Experts of a small language model.
Size: 14 layers, width 192, 24.9M parameters.
Experts: 64 experts in each of 14 layers, 32 SwiGLU neurons an expert, 8 picks a token, a softmax router.
Training: a variant of SOAP for the experts, 3894 steps.
Below are experts of layer 7 (counted from 0) of a mixture-of-experts language model. Rows are named router (the router's row for the expert), gate (a neuron's input weights, with its number), up (a neuron's input weights, with its number), down (a neuron's output weights, with its number) and show model dimensions 0-191. Each number is 500 + 40 x the weight over its row's rms, rounded and kept within 0 to 999. Numbers have three digits each.
After each expert's rows: "mostly gets" lists some tokens that are sent to it at least half of the time. This comes from a sample of Wikipedia text that the model never trained on.

# expert 31
router:514489498459509510445508507536519550465497537469453492537447425456485435565478502445500409507523543454549523530527604514558504437481549470432581487562555504485562552471510505435444480477437517489518470498453586502490482440416480567518459532512521561567482557501493538477459440466504464514476436490491483500515473558495509478526503532502443508498539499485529526539439517502552482468558557549546476516500483471587407464548480507530494469472431527450483470506456491574515502479448471521492567519494517500472577605529497495539490477501490465454583572457488476548504516486561534473
gate0:555428460487484538562530541504453427518506524429424479457517466476584485587541493527513479489466507571483465456526493548517538503487518463523474517526533458491490548421553483511466481500496510417584424530471476532458490470521442485503461542482464455497526519519475486479482398471466504475535487493587511549514434530444476514578473498512494563492429464495623506478447496481459477533499492529538474551440547507562645498521451486475508461450474477527567482432558488494470427460492548498527537513517483561466511445463485496516546502464512448463544506539505499506496445520475519536
up0:484494451509547505436466490452565446556515464509509468569550498575448532513477494435522516530478435489406520476466449534530509471527424465477500448457383437481491465477462563494432435550474518509463539542521428590480508482523475510536507503545534551394518514522456484467444488541610521504498558521569544460476502513449462515508523464443500496560503526472554470536463500507525431510543499508493533481460481452497443511530498451564573453517497493524449460544556483464461471475477492517464480460459504440457506451534458484450532489519523461527470490542483531551580583522483468498
down0:509528469513557506517501412475543515465474473537555542519465509546492485503408482432517457473456416517522429495514537575434468569570479444508507492532456588482548478472483565499436568520561499485486496498517504510509569485537427526462461448502485548510505510519567542498499540468534540500448459479444440483477508502509547481511503483496448523581458455479432480475559465512502512518550441506438461518539467489504509462464562531552448508547528577538493518465487494455406462560464486403494463469472472446421565502463521496526436476506536515517536507543476555470524526394512526467
mostly gets: " won", " served", " used", " had", " be", " joined"

# expert 56
router:484541500565535502481435433581548542489506535497417505468442487547531411521515520470438498526427498530465476527493591496462454559409483426468452529514526448521509483440472460503576519431498539494536496409523541489507543483528529414479501525509540452512501522504524526516536512492481423431453531495527474499553498488518506607521533517525541509518484524505540496501485503498494468490460480459523579524520489451404508475543449495424493489575465474462567525435479553560489462537445458453483558544511522437481501447523502542510530441461518557460523564540538461529554499454469506457
gate0:572500563486510431486520492466546497431514514543487578454457498566511439522535510482478532484452487518460470529479457434528534544513499463467507494487460490550483473494585472455488484523474539602506514447514551530494557505498509438474521510551428538471514493518438526571560527478502447511463514485549527634446533502432487513459485458473458572571479542511514473589496531496468494542458485429525446481554537484490428507515518452447547505487477492433472553457426502450494453481540490507452507454468454479496512490554513580438511544428489494471543550561481419483546547466527539512
up0:551549512507518493514577516461502480489560448513465441460484514474496430527508485532520466545539558568456496499506540566576482572555485485485516523442536515574463487419444505459558531438507543510494444448505552460506537488522475483399453460535510497529539510548402517508489460483436459485459509474503440505531468460496490549514444446511505565472516494520505470545444514474483522486473502469526471571637538502518489477524523514469537456537600472417554456480481528528494490449575438515521459539497521517531547556521525462523534589573546515519497541501484509452451570484493456504
down0:454503518476497448499484492495508483459476491458474518496491517433602506542551429612531513511453523462469561564559474451475499487484484518540505610550472471439516540503502458498539452501413420450480453483474495477577475511506545486529531499494547482543408528509501531480502553485480459569531550507510469455465560576540469482480531573535355429499515411470536491575531505452569485427525470462520524476470486542517516490433539534550490424510485549510471468475498476512498499506550560474519488561459483479497492537458511516472562481511520412515454468497478486510478485496512458520
mostly gets: " 39", " After", " sc", " st", " 40", " cl"

# expert 18
router:515520470468549458529501528460527513495514489527578571499504514499503493468533544597505531545463532513513490522468477532459513515499472480524492526520484492508511524436473460470499557522454533525559573535583505533529519568523596519466496489496528593535547447548501471507466543428438507508549599533472478465609553473456516539517533540546520474507503476509541541479564407526498462481465572492481540494460494481429483504435567517475499485525554545559500489519590558575481546480492537458494506462460550526436441531459499473562479471601561506552517422505486504490453528462466551465
gate17:549425476415506420461518456507482488494469485572490474535502481470498501467496564454460511466452484456515502473491557473549506540432481504512523453523448563499522538506505522529536503521503481507428467434537478469613511472472498481483542455510445432496448538480498502518481569545524376493516450477508575520526512505525446552476511512515468514578400497509483521457519511468529492463478523468425510408441549617471463525508451465488519486520496506473518578486453496461499476514554571530538518495533445457562484485483445417514499511480505499482381493483458518525418569505487526487
up17:555523538506546526461538442478490510537476504613532434497542508511512468486588509473449585416439552466483515507519542454515495493520534552479431501569497498552545506509535333507577476443530504446524498483506498496608489472463468517561422522493453530533473497521411491502468543435533504489500477531578550568472480487497469526500487576496522544525495494542486454490507493568488471471518554472488535478544541491546487443505472456486458469538449473522504512522560545444549482484501601464516492481572469498521522527480483517428501520450513530489493463497443531548494536441475535520
down17:448496493503505532504510485475453522433492518537464473522489481507551464433535455511448501529484512516539513452511528485531502578541499478543498478507521501532591495493505478534473549512529531612549474455483494490502553543571530442425492543475449494468499503542492488451481501510472407523486435510479453507473495499507489624477482497493523553506479503472566464483460491525478452438565521496515459449463521529427412484500441533398542490492526561462642535497532523488516489555509499529469490569480472474557458463514519543494489566512580438558497598488405519514455462540542454505
mostly gets: " Law", " Mag", " Ph", " Win", " Ar", " Har"

# expert 36
router:547547499424470581530537482524508568452465521483564457468458479493463511513507502435488537504530458500547510529469540477468557496526556535450538545481529527540425501495449520410518416490533447485474407524405511540546489527441487529555492558530496502502488462438451534506576463556547457559449549489521483530464513518416561538452417525536510469469524531478534454584483596492467534474457473521540515489495552553526471485488444524434462473527501450474544478466485485458561502524508519537493493466473479441443571505512458566480479526441475447442448535483457468513532533472473455490
gate0:511476585434532439538440454533455535508537516467544505497474588466451524502552516482579534433468506450537513501487484435517431511536503494493573505454514528441484549507480514462557516410488495503484438515457536482475432460479472474520510542494507484492504419513577453530580489540446520501548444545508516555463508495483537506509560547466466477505488546446501463564474514481543538563506459484499461516512508480535527422451467518522496566556506420426585547498464557507431534489535539519437482474477467507441478551433454494531463451511518531488494490450498451485508395435516439553
up0:539528543500505534466468509464517481489493496549511498465500436517571490490446481486474488503479593502428462489482465535517534494517536498499435526510500451520520469368497430520550513582512521471546550536534495490499520514513540473461522482573491543557513567461534539448440529468562503513490532481483490465560463565528513517589503517531503556486485461510487523453469475546461480446537504470485497482457504503474504506580536484519508473504597568447462490605575480539534480528609535437454554570526560530522459454530536485425527534498471533514452483473516551531470602545479583458
down0:525420498500511446507470496502509448523524471436484534516458486471506461559470478518478546500531490598523528516537535481506497455552440523520492482509560534474455461460449503523539482448571492548489479556521485443490471479515507575433475468579471453488470469469533432572507478515499520485588493454492477468468585493478440505514449513487419589592496472425477535464503478490466494496556553503503469558492501471480501417514470534518485583507438512507580541476482492515439439518538460509544560476565509582589443514466487536504544524505514459531481538540511488520530405439517463587
mostly gets: " (", " including", " between", " on", " against", "In"

# expert 58
router:543520479536553539518531516429580494485534481463501526452527533530503510501508521522453544513494504499497509452449411579456520532502538525458464586560425489561494493578604528559466508467477550498509548517529513477491553472492591492480536446455564474497461472493543491472506496518595530451472537426493533448524541496494546427508542541511436498521480464481473548477471472509495459524593559525526452467500531543565521529468510400540435527453468470517470454505510443483506525464577506488552536459502550453486508533550554537539549491472437479454549421483513512452474511443530468446
gate0:482487531538427564515490530472548575435491539546473540532515532522457520477495480490549465452491493502477534426437508494476492580493536493532538470526510439568507468490551557540568542479465535468551533584446531440520512523492493555416479481531544534490584559501503471522471488483482497503453467535506504454506503479486459530512533506496518492501528613540520463488590527499553494472479465487502526493564528474516476533469394496450561520435458545472468474419434439542441525450437473434547408508558501490554542512498528437484543543515486450510549556507492541492555411517508467489
up0:564462455540513536571455552558544451466529552437462461539516514461468542473446438471530430582523546533446451550581561458479471528479494526523533497491500485554514459518508537532568537477583490471542441513481479505481543536423466479446494446440521516482514492472492548521478511498480491585486459469475429567441487506479512544536495473472553532525468534450483486582491480564533504449501478484494545525479552607515478494518505447497548415479550465426467521525551452513482487491460502557403476467554445513541498490491502522449537493555431509524528424497473502483444445463523468479
down0:523476469406462526476540486549556522574509514455470489404527485416433534508441459485524459492532490505488469578509449528549424504506514476545540479441461507460473500459508381480486446526497434524491478524572510547491446469502555552494474489544510557481411453469473516419508565483514560508452500484491540479488518469472580446484520546473453491451467489398496560580470518514497512529490582462453532532480570430542488529504460509497542509470576490528471443471500561452556463445591518489463491478519478505464520498567505478496502463482473462509464459480517515579504491508516468518
mostly gets: " 8", " 3", " 9", " 4", " 7", " 12"

# expert 43
router:482475511488528495485459478465367482507517469512507514451507503536472529471482530549393527509532514454473513493481557529458535501489452535602498515546525427467539552484475423492446487484498535524572541490612468533476477495582553538496540486554433439493441468492508503483424641461475514520507512467520523477536473459475539502569561516504464481446537467506517556510588413482493483475477526480511494568485492556461532584437528475491422492513488504508516502463543565545509518523556461445514519520458571547514446480569495486496535469526453526474464444482480518534525510517529485514
gate0:437495534439490478474512528499527513471449550537486574453530491517476542442431492534470439485491493559452540522430526477536507533504494453495529554509482522486517492411519549546478421481496499531531544549528490485556503580503536516508535482439537524505593513489533440548508490514480427554532549535536528549565491573518495446416526522494460499494565456502478463590532557450439447477453480475502481483485477460508599569511473439478544500502590394479482525403458483542474504495552543504455519501472511508516477503455505518431468442436542446516482482467560484524446549491517540490
up0:560488490531506535553511514508464491556507468516524440421492485446462565471550501432499539409557529469511493556433467519496471509446499482524467514498526576580500472520545446586452502414499470482481553592483501505578550455505511536497501485501528458538459550487507514476497448487456471532471494476532482507496449506555578502454524480387483546480583487525514524462490486541544587446539484552507528490513538428484484488506484535514456438472511480420476481449534493454499444488485487549533449445461509512519560517463492469429539568547534528455532481459547546474557507572460412511
down0:384543480425489524544453546546485539515498492537485501517562506552524490495451456533430516545539529515486523517462529505542496541494510494472499525488444490527505548482504461558465553518495537449553498484501494512498410441529515561543542520438518447442598489493520472533475482530470455518532427545558586464464469510532461544466469477484464541577553504501521503462484537504562492515434490483533529501404495523450536485493487405487571518514503553508536528447455460573513513488538505502488546464531490540516502476479455445553559445410488495480464552523463602504383459528479514440
mostly gets: " Championships", " election", "%", " kg", " million", " classification"

# expert 16
router:487524518552521462524497575439482528495538493491499536478501539493529554472457523623494560497447530483466493432460508471441580474509500509565458509505506521565568541476481439540459487522446529547540558555580480554497529569484581464515529468494557541455556427529537494488433501464467528491511567520462479512580533433516505534513498439564469498502561473514470571460516488496475512474512513459505489481479447494469510472405563532534515464483530535570451507516541570558476553413448542451484468419529537558458487524506503509527519445563559490496524456519505442533471507471492556523
gate0:490484517565523525484534428503430483486496500466547553511452557470503459483538493562530492460444573529488525512508489512452505498450491492484525431522439554559540459569511491505519557467457490452473566516521537413501484478557530499569509512552534615512551522468535514491487519489511574539528469547459507524518464533465509516512503419593470539585566524382513470439486490485519475492535558514549533577472470481580393518498499493545525511526582534497433534556438529493470546514495496463509414491491446482491514510505556482563506509508491479472481489517531554572507420510518521509
up0:540516460549479562475481453468496531510512496446487530501522590503556449526534562532504553461475522596480437494465459584518554485447470501463464455497528546524534495537477485471558554492457534523500488553547522434559496481513532477543493580467494515460483473466546595505485517457435514455530477524473519484548538456402515431511464492615483520569544488489536505439489468485488537499447594512484477546536469468477516457482451556479503515497559543486427481536504556492548559551470469550520492465493540606400523485478495530473450473505540459525518461540525481551483428493483512540
down0:472516533471432502490443536516517469526447494481505429498440486483466464502523446528489525442476557495488459508510495530461451535590540526549510531484539480426464540405510524465567498539500493462529528567474517616528607537455503475490479460554533522485526572568440472553469483523574488530463545509519504453433468547520495583515487493455502386564482526490478535563552436465451517454461455476477536451499515514463496472475491489516490532527532507549554513477550470539560534512519501440516533512484491461560529534426417600565535533471481528512512509562459465513476544500496491512
mostly gets: " Law", " Mag", " Ph", " Win", " Ar", " Har"

# expert 25
router:516451479475523561428501531489501525488479496427424451500452458482508479538476457371418434497546509543499505516525495518523495464521521550438485511506508534483463455524486492489505453523554450503427458510431506481481455509511483507507414496455509500489502504510575519485456429555529482510489468471503481526482493502490543531430403514523544498524494506508474508550426621503454507512521430531535487564490516399593512535522431508512502475502444475464546497501439422468556494542460487541484535515522522549546554420551432418453464495494445537517484572519448490564522452501500470491
gate0:491466551403550469480469502508523519523484504492452529505466524537502517498448552529457454447498540406522436454469463516470487501497599416482504529589514531499485532490479506510499477494531429513519474495530473460553530515552588496395471488523556543552488481470517474503497528422445466479544491468474519478497533579476536513621455545479454462462392441493441495492472497498482558488524521509575459549570580514524528522521513488470460499467492501471519508478556474519496544589538499452574526533534545534536449520480492485516554572563531467513580491472523489519438525538543538520
up0:519493526494511441615517548552517531524524503502508499553508586433534432473480478482541489490503536462556498488502554482444561442387464489534498548540512475502465499459474554493517531509503449488484484434531569469540468472536518524494490468535484560549494484456526493476500510459503537450542424446504544489391480477452485519496512512495509516452411434479493518504537431507454519433539556577564488567431483474507527502509504547504496538506544485530476541551508455427469562573518480432430540547544521518537546536532509467457539542531477475539548472526444418570554495456501538544
down0:492539509494534495564484456481489559465483543543506516452516470515424551488524486505512494407534478511506557464504583445470472523509462562565527568483533532463458498453433547545489466558539431477550472486484522508494494527517474548439450506496532415511487483474509457562490463451518543531523473523483582490480496518523499496555505530525407580423536498498547551587408436426533500533538518594478529433534501517490497476489500469501492547490511462505522498395524578473457499470545417478521571534499549529482521494486512563539472531455515553452542492490575465479457440441503514486
mostly gets: " the", " won", " served", " several", " many", " had"

# expert 48
router:550521490521484547520553425438569470490436434435446538522513477536530533494584532539487454536554511532495421468475466517463471512513519537488401541508457430461515476521540520537443534478463533508534509526522519499529433491531600474441585497456442464496480485446434494465503500475486479452433503483451476436551549519447553476516506439535477458548472536478438523426504482542515501511485573572543488460521471496502499461441547479567476523445539509440430495465478496535478528462519487561508495473500555499515453563510512548519455508543455460441581476440568446437500511493546502498
gate0:423494515521484531529534540454504533525484502530581459557405517548540455473556502501478501452499511463512417481552417475466494547486520518493434525497528531502415505498477485548459492456486516529534563504554530518513511495461495450432512523488482487425518536524454455400548556498482529499570475563580532522500507481488485520487514517466449568519486551496528500455561555493501571494573469455562496468487508522520504495566492523530508480538585460518456516483490480520430517474474512428543454606504451478526494450511464529488565490534423452507406499509576498445563453507432561454
up0:465479511507507492476480551542520505553514542496477441517493471569590504416457466490502460458479565464527452514453435481469536510456446535540520555452432484570431513430481451468564510522474522559486456534499466485493534572415525489502541519432470524483524500515471494470475469512519565496431473581473436533483538530508500485511505502483555515514573520536412445553538539436503461532533481610511517518484492582490515544502484447590450442437439515466521543557504480507471488505530519513519431582498484493560480448470485468513493512497513477583514528513453464474590528506550452538
down0:509520527502467507550519517479502453499526503552464519508510408492582521516528495480536597534498492486478454488447491441522490496504519493523460511534481459485518490493509500495538496450413442472446458489418469460512504488511477527415471511536514488421533493499517523507532543514536561487512486514516527506495533441518488449492439550465542463474572567462478640497512508489613498496457515550512486531517528569431509574488429487521492571503465422457459506477512499477503517474437520547607524447526527536522457480564432479415577468511473423456465502473489521462394470518540449498
mostly gets: " 8", " 3", " 9", " 4", " 7", " 12"

# expert 20
router:534457582466510578519514557422567499480534489429552458498543489558503453477515525429554529508525492516565529493466539510481435483483517501513504537509518461532561498498509518543490469510490519480468463500530572519510458455462513553502571519512483429515466465536503540495555455481572551502417598456479455464478499485463538537444447559518522486525485521543411542521427507537461488484557530515504461524482493427639500528486523494487568482489503488508529501520442479397550528515494520515507477494454464456573539515522495433444537465476422578487426575507439525486521497466531491476
gate0:505466489505489490451589475454565452543543494484526502485497519562508383531486486489490522453523532547568520477463477445543486578469547480467532498437481469495459525481500486465518395522533495479527510487502521543523489493475563545490495486473493545548442524463488400569479543503583500491541464507440470440499414566516528546485492502557530594508490547550464463504528550469523371489570456484585496446548483473447513475521484502478487490447450548524558553494491503548520496533464492507527524522470462426528499535424497537487449492453545502514479471490484581567466507551579499487
up0:488438497533511575474471493397504482560471487465490421538456516590444408467477510451487496520518503526464503443488485458520463454421485471477491531478516453468482483542519547516538469543471485434553408483554503507485440494512544499520521537473502530564484556483495420543511530536530514482520506536496443457513528550471489441500453482547512468549458580559480536561535518550460453567571463506569486475527424467486513468551407464540542502473507556461459510552557521526491541527436471489547487475518529514505502485506488468523471464444447509482456575570426532463470476551550562444
down0:489543475511523522579457545537392498526479479503448540528485549410535515522502536488587510550461519486467487500520546473514500540547454556514485521554457478502477512419490478488566557474514471569492523492402558457522482543492443448477539553504493506444554552489512565448430554518482470497520472611510486496474487465467436454518444498521516449449551458442556576489544474480535537458505488481442513512483522524607458592527444556543508464468543420446549456479486467512537518485548484502465553558497519541542490474521481472457551501492496485487519517451553430509512525494460504545
mostly gets: "=", "|", " joined", " won", " had", " Jean"

# expert 23
router:513587448539491469435501477498430506453536392500481504544536471567540502525550502490540462510499470449489525550466428524543522484465547518469573493511471469459524502507487528479518568514511536420545551480429522460486545458571434493528499549480438522533472513524466535479549529476431446533509433524534473502427477515527409413557444467477414478478489516416560464510522466515482507519469523466569557482540528530511505486508530499546431502546439445456523498480433493472557485491539463468427469525508497512500466489532509511400473521475499436497495489434512499478555576483580474532
gate0:420507509490474439583411447457492470574386465502449491566523510518468470545487475522543520538546485499487482433542474461481538455528510519462497463527462536518501521501504512529496494532558475526422548505354484458524481518485516511530470486501488566487476442529462417439525515583409515414488511463512462478424472493506431461535493505505484520509526505477480555520432520490570535563480495447521523555507563481437431502515529505502501486494568473467535541545496465469523518523434491487493510510451451454532523456471579503466499527567530445494516559487505493505470559529443482583
up0:480564447498553472483501503520563448536584538467503526454530557453510581494559479502557505518538585559514503481531487540483525478513538468495457536567457513507576489440564465557543491546433520481501510501482489488502540488469466460527557510507495540521546452510541476501490508502558471432399540546480458390462514535514548452510488546545537548480514483469431542597511517508445545521501496496510478553495467485543530576498448490481541455432559534475483488548434434467417431469460485530474528509492468554555488478554469528426505522508487503527491515488484466494506469547556530379
down0:432508522483452497470513498491490515509441422455494457478531550463506532526535420446466581469512504495482450475410517410467469496487467462515554386516508521492498513461547519519567523468468490462431546493499502595541514503467510483527479522563554476456538523536513570534474513484472560504530508472485555553524484458539555479457492525498547396535459533529497529452498500472483525444490492439474497550513486573476557496438511476479504489583505520557487482489444439568595420435471507477508541516534520519551530448483555472504512506472550497475458482506495428557391540557541492530
mostly gets: " one", " won", " served", " used", " several", " such"

# expert 44
router:556468477554540474446493497441485520487521517454514492460539546524546501486488421497534535531582506506512448446506481451590526477535478529467526434504428480544478492541547505512499443467437518500501520547459486514405460499527430444552454492492535537525517535464500521421452436515491505515446431485485492575510561501471554501521442486545510495477482505455498540538390562531493462455480480532537534579468483425580528469464460508560480520481416506454489485506408419400557493541493413559526471462496476570496461504541536499476520446497520507473518553549499496521499507496539444496
gate0:437539480555502439523526565495495517547520541522536452598467505508467415434514581486519534541535500508525438488531512476480528604494503505466525551505540493577477500486444501527493470470466462557532438476555479525493504561493477490489470535581514469479439496430466420507493498472465576508486436425524535480512552468492483415429478534566601547512448459405587472421471542479462469467495515527450468512497491428516433499486493509498488528524499435499475530479466491496481507467536542440485528504568518518470472518512403505515495532564497513574503478505479522526496437511495427491
up0:485548539510571563504533496466574477490583426497483484464444486471541498462420469505502419475461622440433550520477542487513379550474507525499567535473530542468459558494488477461526402465522517488457505501444477466494430435477536460517535547452500552529476465447539429485495588472498487503551550493463451467505468506491536474504522537459441447498441538480585527522469492489524517499530456532501489507509491507549533499489529484538505515484538452479527531548497551531537514560448552534541465542511545414465569533489463463498445498499559525454496522477509532503485538466575568520
down0:562396453472476567401464544486494477568501450486513434481507538514484458473449521547456489429596508496556581471505591493506522525480465508489461498517470548465494527488465504388503480446458532499523513477496455563450456503431482461581437489401476490404488486498560468549441509503539469513549519536490551599493458472508579443474463520498456528504498496504436466506489501544491502537553534511527447492549534556500518465485485528494508508501519554510545525497467454513595491521495527493529487515458574551488542496434544525507569489509528570487481482479494491541485478574505480525
mostly gets: " including", " between", " on", " for", " about", " from"

# expert 35
router:581487507493510522486538506471462512466537479451438455561477496459508471481539492459476471520541487480538534533517443544472539491453439561513507523501476515458549586519509493558443551617478490492459445560471514510442445492473442592507431515535483604491500533487467514506452487558549610498453459491504450549466487513536490420554419511489436509486530508511474523562501488563557537448482483499533504589503498436525472524507493528547501496460461491494497467541435466446544486519477518478515521455520441490572590518510424485465513518456498528540460523466434506469515511579449427490
gate0:536540521499558479463451445555469565525548524513439528481556545505472536535469480440463474440538492543515543533489478478491558510501481453459391442540536456451481533478528492534457450573538430494499483476525500522536521509471527512474528545482487543544487543477549523536482485428415469373498506434474535535500518502513482500470465468511523490564513525448511523452461465457546591461517519495531446546441501469554530506473537469513468481516518597435600441598476424443439495498515541497508584505482525511524523486497509462429542500529457448535534499487508428475460481515464457531
up0:504478473475438524506492492515531510577533529501550529553514548404479446484558449476511562493493456526475561495487502503521472480567457541545479446460470454452472504546429530431464506458505468528461500453546505554521540518483502475449511632563498533527477496530470477505480480500411499497571492453418516463399536492498449450483444505508496455503423529450585531504468561405512446459520482469557487520527525467522502466480448594486525424512429422534531519474518448523480554455454491475534499512517526505524490503553482533437478527492531411570497476503503521538475497541497482551
down0:497402496532504492501481461446510406458495452484495491523453477443535521457482506472485507504507442461479398496513509522517491495432548531554534500479559531496487487549508466508503487484448506496444499454475481482510493456551453488524589473560514535449538499506522547513476519459524469551481506487513444460459570530505571470562590544469470535492523469584533498512476461518513433544489492465474661487542528545436521446432463541491515559520515490502458551490507531514523496580490407459526483464475508524517454574503552451522406492514488512411505491516495585469588505511450509527
mostly gets: " including", " between", " on", " along", " Coordinates", " like"

# expert 15
router:539432444511519465464507489414537535477510465563459455500437521483535502463501452576525525530507537567505532511513457537510549495482522527430415577493589395491446473562517509505513497597447545420477547516516504519531532568492501529467529535526456486483481499493542453422472570486448456432520552515479468454543554428527546474507499505504503492524532485540576564527534434460507559539500522588474486470511461498440489480452516506552509484512600512509500482525496545574495496454520455483538523466494498495455400513517437501552482469436508478507500536545523456466495511558486449473
gate0:375521496517509494562488566478549474519587493482512495475390516506621478494508462498511479483472498522509501533519506521530518507525484450562535539547502506552434521460493529533495479527474528498434467562433471544487508461557546474478551496448525467408479532527544472505535505480465539486470488488549410517491475473570514467453448546453505520434540426429423504472509494458502538528479455504524465429527534505626495522488525530496503563468509517518483521465453503518452455527500446487528516482493538538599570527487445459463542516519525439452527510442555520439427536473469512513
up0:506508489499553571427406457472505578442541478544476520534515448510474509607421485567522530476504523499544456454499519523496485543435460526505545471507570539481486516481519536482538498448487429509491560452474589461540439532523468494541496523509484460548445488429451534517495459506566516470511529476503557510495501487415507504523581481534511447530501557510549555498449549570472480514501575452437498523487441475463550564599492505503503493563478492533562478539520513484460519478476475510474520467430569487393472526514496475525508505499493508470555512567480529503481519559549404445
down0:449495497493509542576524509471508488517503569574563473472496457488532452527495533454527554453446458507501532489489529483489531531496512559402506529442490548469444464558521441500533493467491529467506494534521498478527468548562505583523516489525468439475571461508564451467510522562428437487519572581429449450495491470480393502464517460526455534517509492481457527442430449461520454523543508495500519560513505444473519463562455475526550541477519574577515475468547519558442492475463458538463546424541544499553535398506450506457456554472480471524580490487515476473510494503484435457
mostly gets: " National", "N", " August", "Scientific", " British", " Royal"

# expert 21
router:517523500503534595522529506456477535473481559478532473428506547516530472503511444451500497510561526539560514501498538465501492481454485541533438487490554517532530488472498453552471410517489508417425451531414545509457399539474532439494535496507480501499533525483515529493472405577536559546450573504492461570485525510520584555441441543529524489474498493499468502527433613494472482436514527468504492538463495451534489524530500511529583489551502473495577481529525444457552500578534483587529454497434451519491557499457498469487517484512440580504450535451485523443542466502502482464
gate0:465458447466549563503405519447526509547455478497581566505511480446520536510502489457502497553488542514399500562451520436546516495485503451500454555530482495480479492528475569479509472534497530550553483482512557472498465445366546488519541494541504546473482480532595413479487578417507548472486527528529533466497423446478500525522548540487516429531539476551425551494472523521473592499509432518510488509537479522548513577416475527451543502548487520544501466498499508469527497513500459480478414515533493448502499510490558555478556479437560506581491529514534502507491490471553542532
up0:496550652515549475462496525541535526516505530489452471476482438565522521483528485441455493480545557497489426464454434452455460497520447471536489600458470472483559505479508525476453464498450489519481394529505478567503384438526501511472460472530481479438517531476500470548549484431483535500515497462586436476465539470446466560462489459497446504488471544444527495520508517496490462536474490559496524460525553548484509483534498491511548479544492445490458448523486481456518577515438484488533412521560544448497482542549554538473562501525482482534538476512560499565483461410461518477
down0:481420437518501443494551520443419529539520519501536503495385588433471479505531475566519530498505429549461494430521611503572488551471505501484506467526509490534414505500539500579563538478493484430458492517486477498448571553479418517530528472495508546472472515535492494511497461566479570525482501525504577435534441466479521439447477535526469500529538506492475446457523458545551442460508497468542484518497535440492494445471535576522441532490571550482565432524502501567591543548438553513466563482467503489517547442464507501501486506523509494473495453500479465538516461490507474475
mostly gets: "The", " the", " The", " won", " these", "="

# expert 3
router:515479461556504464483486525519514484462518479552443526501554477506443444425497535577540561499456510497491527515498449509438491496535418433550468523496539529541563489509530452489516514518506456476497516475508457546530595481511547454502467465493547465450461496554507485458482568449511517511473483511465503479471513489556565575500563553484555482493532461501561670426539437504486458525512537572529463489486495481532477577450538465482491481416541532547490517518530486562469532436508420448495509487526519527537453448444476472570484503536553541530590490513486454492454520532542560455
gate0:415415542501550458506348497519533515501535579590518551513546497511462462494422444481419480490469509499477432527513512424493481578541485481504537501548506531556530491527539508487497508467487496412482504480458529531555522480495583505512465506511508488477444540510550498450460510486507511480466462457516543490468522552549470468563523567525568543444515515431530536447466511385515508561492485560486503459448478538489612522476462478511572488493485512463549513524534476500424504467471437462486473501485484518532499447445480466487511491533589533502500452506487541572492491533530457533
up0:468494484484495456500499427526497455533523512490442501375488500503526467579518455588476543541426481463566497551529559490524544524468480504552443497434452564551499540512434528532483464500463469467494503474473488458473531435459486503449457531539499525447517490465494548484511463499557538520530529534459555535514495513506479558580420511527527505438533461485516565469491536494455567533492531524505508523550471526452427443495394481496455496455552523499507433460535531589466477533516437527466533508499527552509516509497352433495490519421465481541467473532506455485436552475475507522
down0:498489497540585509487563422481560527506495503472445494540573458538577496505511497491454472511530507505481480568511477573465412579541505529504525444553493487500512495506440521480541502508547491546512496500534600536479506474485529587548493432537554541551502480444557530470507532515559538492528461500548466481452445478418494526474498393472517389512564461430468492458463469504568479442551472431510473497564504545490502568452512541516452523516504436569481491459487476464523436551449547498477463512493533447447544486485506503526510416451530486508525452499488493546477546538433512462
mostly gets: " National", " Liverpool", "Scientific", "UL", " British", "mathbf"

# expert 46
router:498509505533525576547515477526437508464551480483500493557471495600533459515460550424507521523564489537523537522488481579521508497454497560466526467480536463505503499435483474540528514512464500448442477562462519531513455498497479475481509541469534476496485608477478555472453411553518546515455475464464496544440483445530557527519393549553486455515499556535544472556419534510505504445464458485442541550477494453509502548535435543539443544467461435445562476505464432418554538524459467546482517479522448501549510501560473451485552429520438543556449526476542480515488496521555464469
gate0:477371493437520439523573524553527467505485530465482570503517459515485449560465553499489537468517508502477447522520455552544480586464473512417579472525508463544486485557468472458474490514513473474496443446456588447504562531510411515469540502583495474514516530485532457530488455460517500461526430462477478557533490502570507417527478531524429537486519499521502441564477447500469482514572488536455459491466500463469466462519404493517528508504533466528567524536476462449516524511531482503507443506534463430465522509530550547506411493535526484437537445497471426523497441548520490581
up0:483443540513495475466510467604572502502506500553489463519589448544486507511597484546502503456522453518520539436537494438523501444520545504465463537549465530500484454474470525488471509513466466469567451512421402481466522498525449525576481448459508511548500539561522428544495505481503517450499502502491461476501449526617562502490480489539468471481484448573503557506529440489518510504468431473435519527509500482495524544470533507529529434494391483544536536526545463485476527501443509552600544577502570535510460476486531523419388474488543473506522504466482435510534534533515474492
down0:537526503470520472465414512461495529459556547529525527510543497500497467518437461559562429488497544489533502522454455529569538515475505490438535435490502483503539535530545533503512476466486562454477452535475601467539552590519478529421497433512543549576556554543531522515532561518509452500516424466451449552471511454511460477519570476480598494485564508532591440549512484464421505498578464493487490508555524440434540523589411523444488528511554511547494544534509506490521541484499478544507471490499472487444507560566516518484417501530489551499511489519538471465468514525463501453
mostly gets: " including", " between", " on", " along", " Coordinates", " like"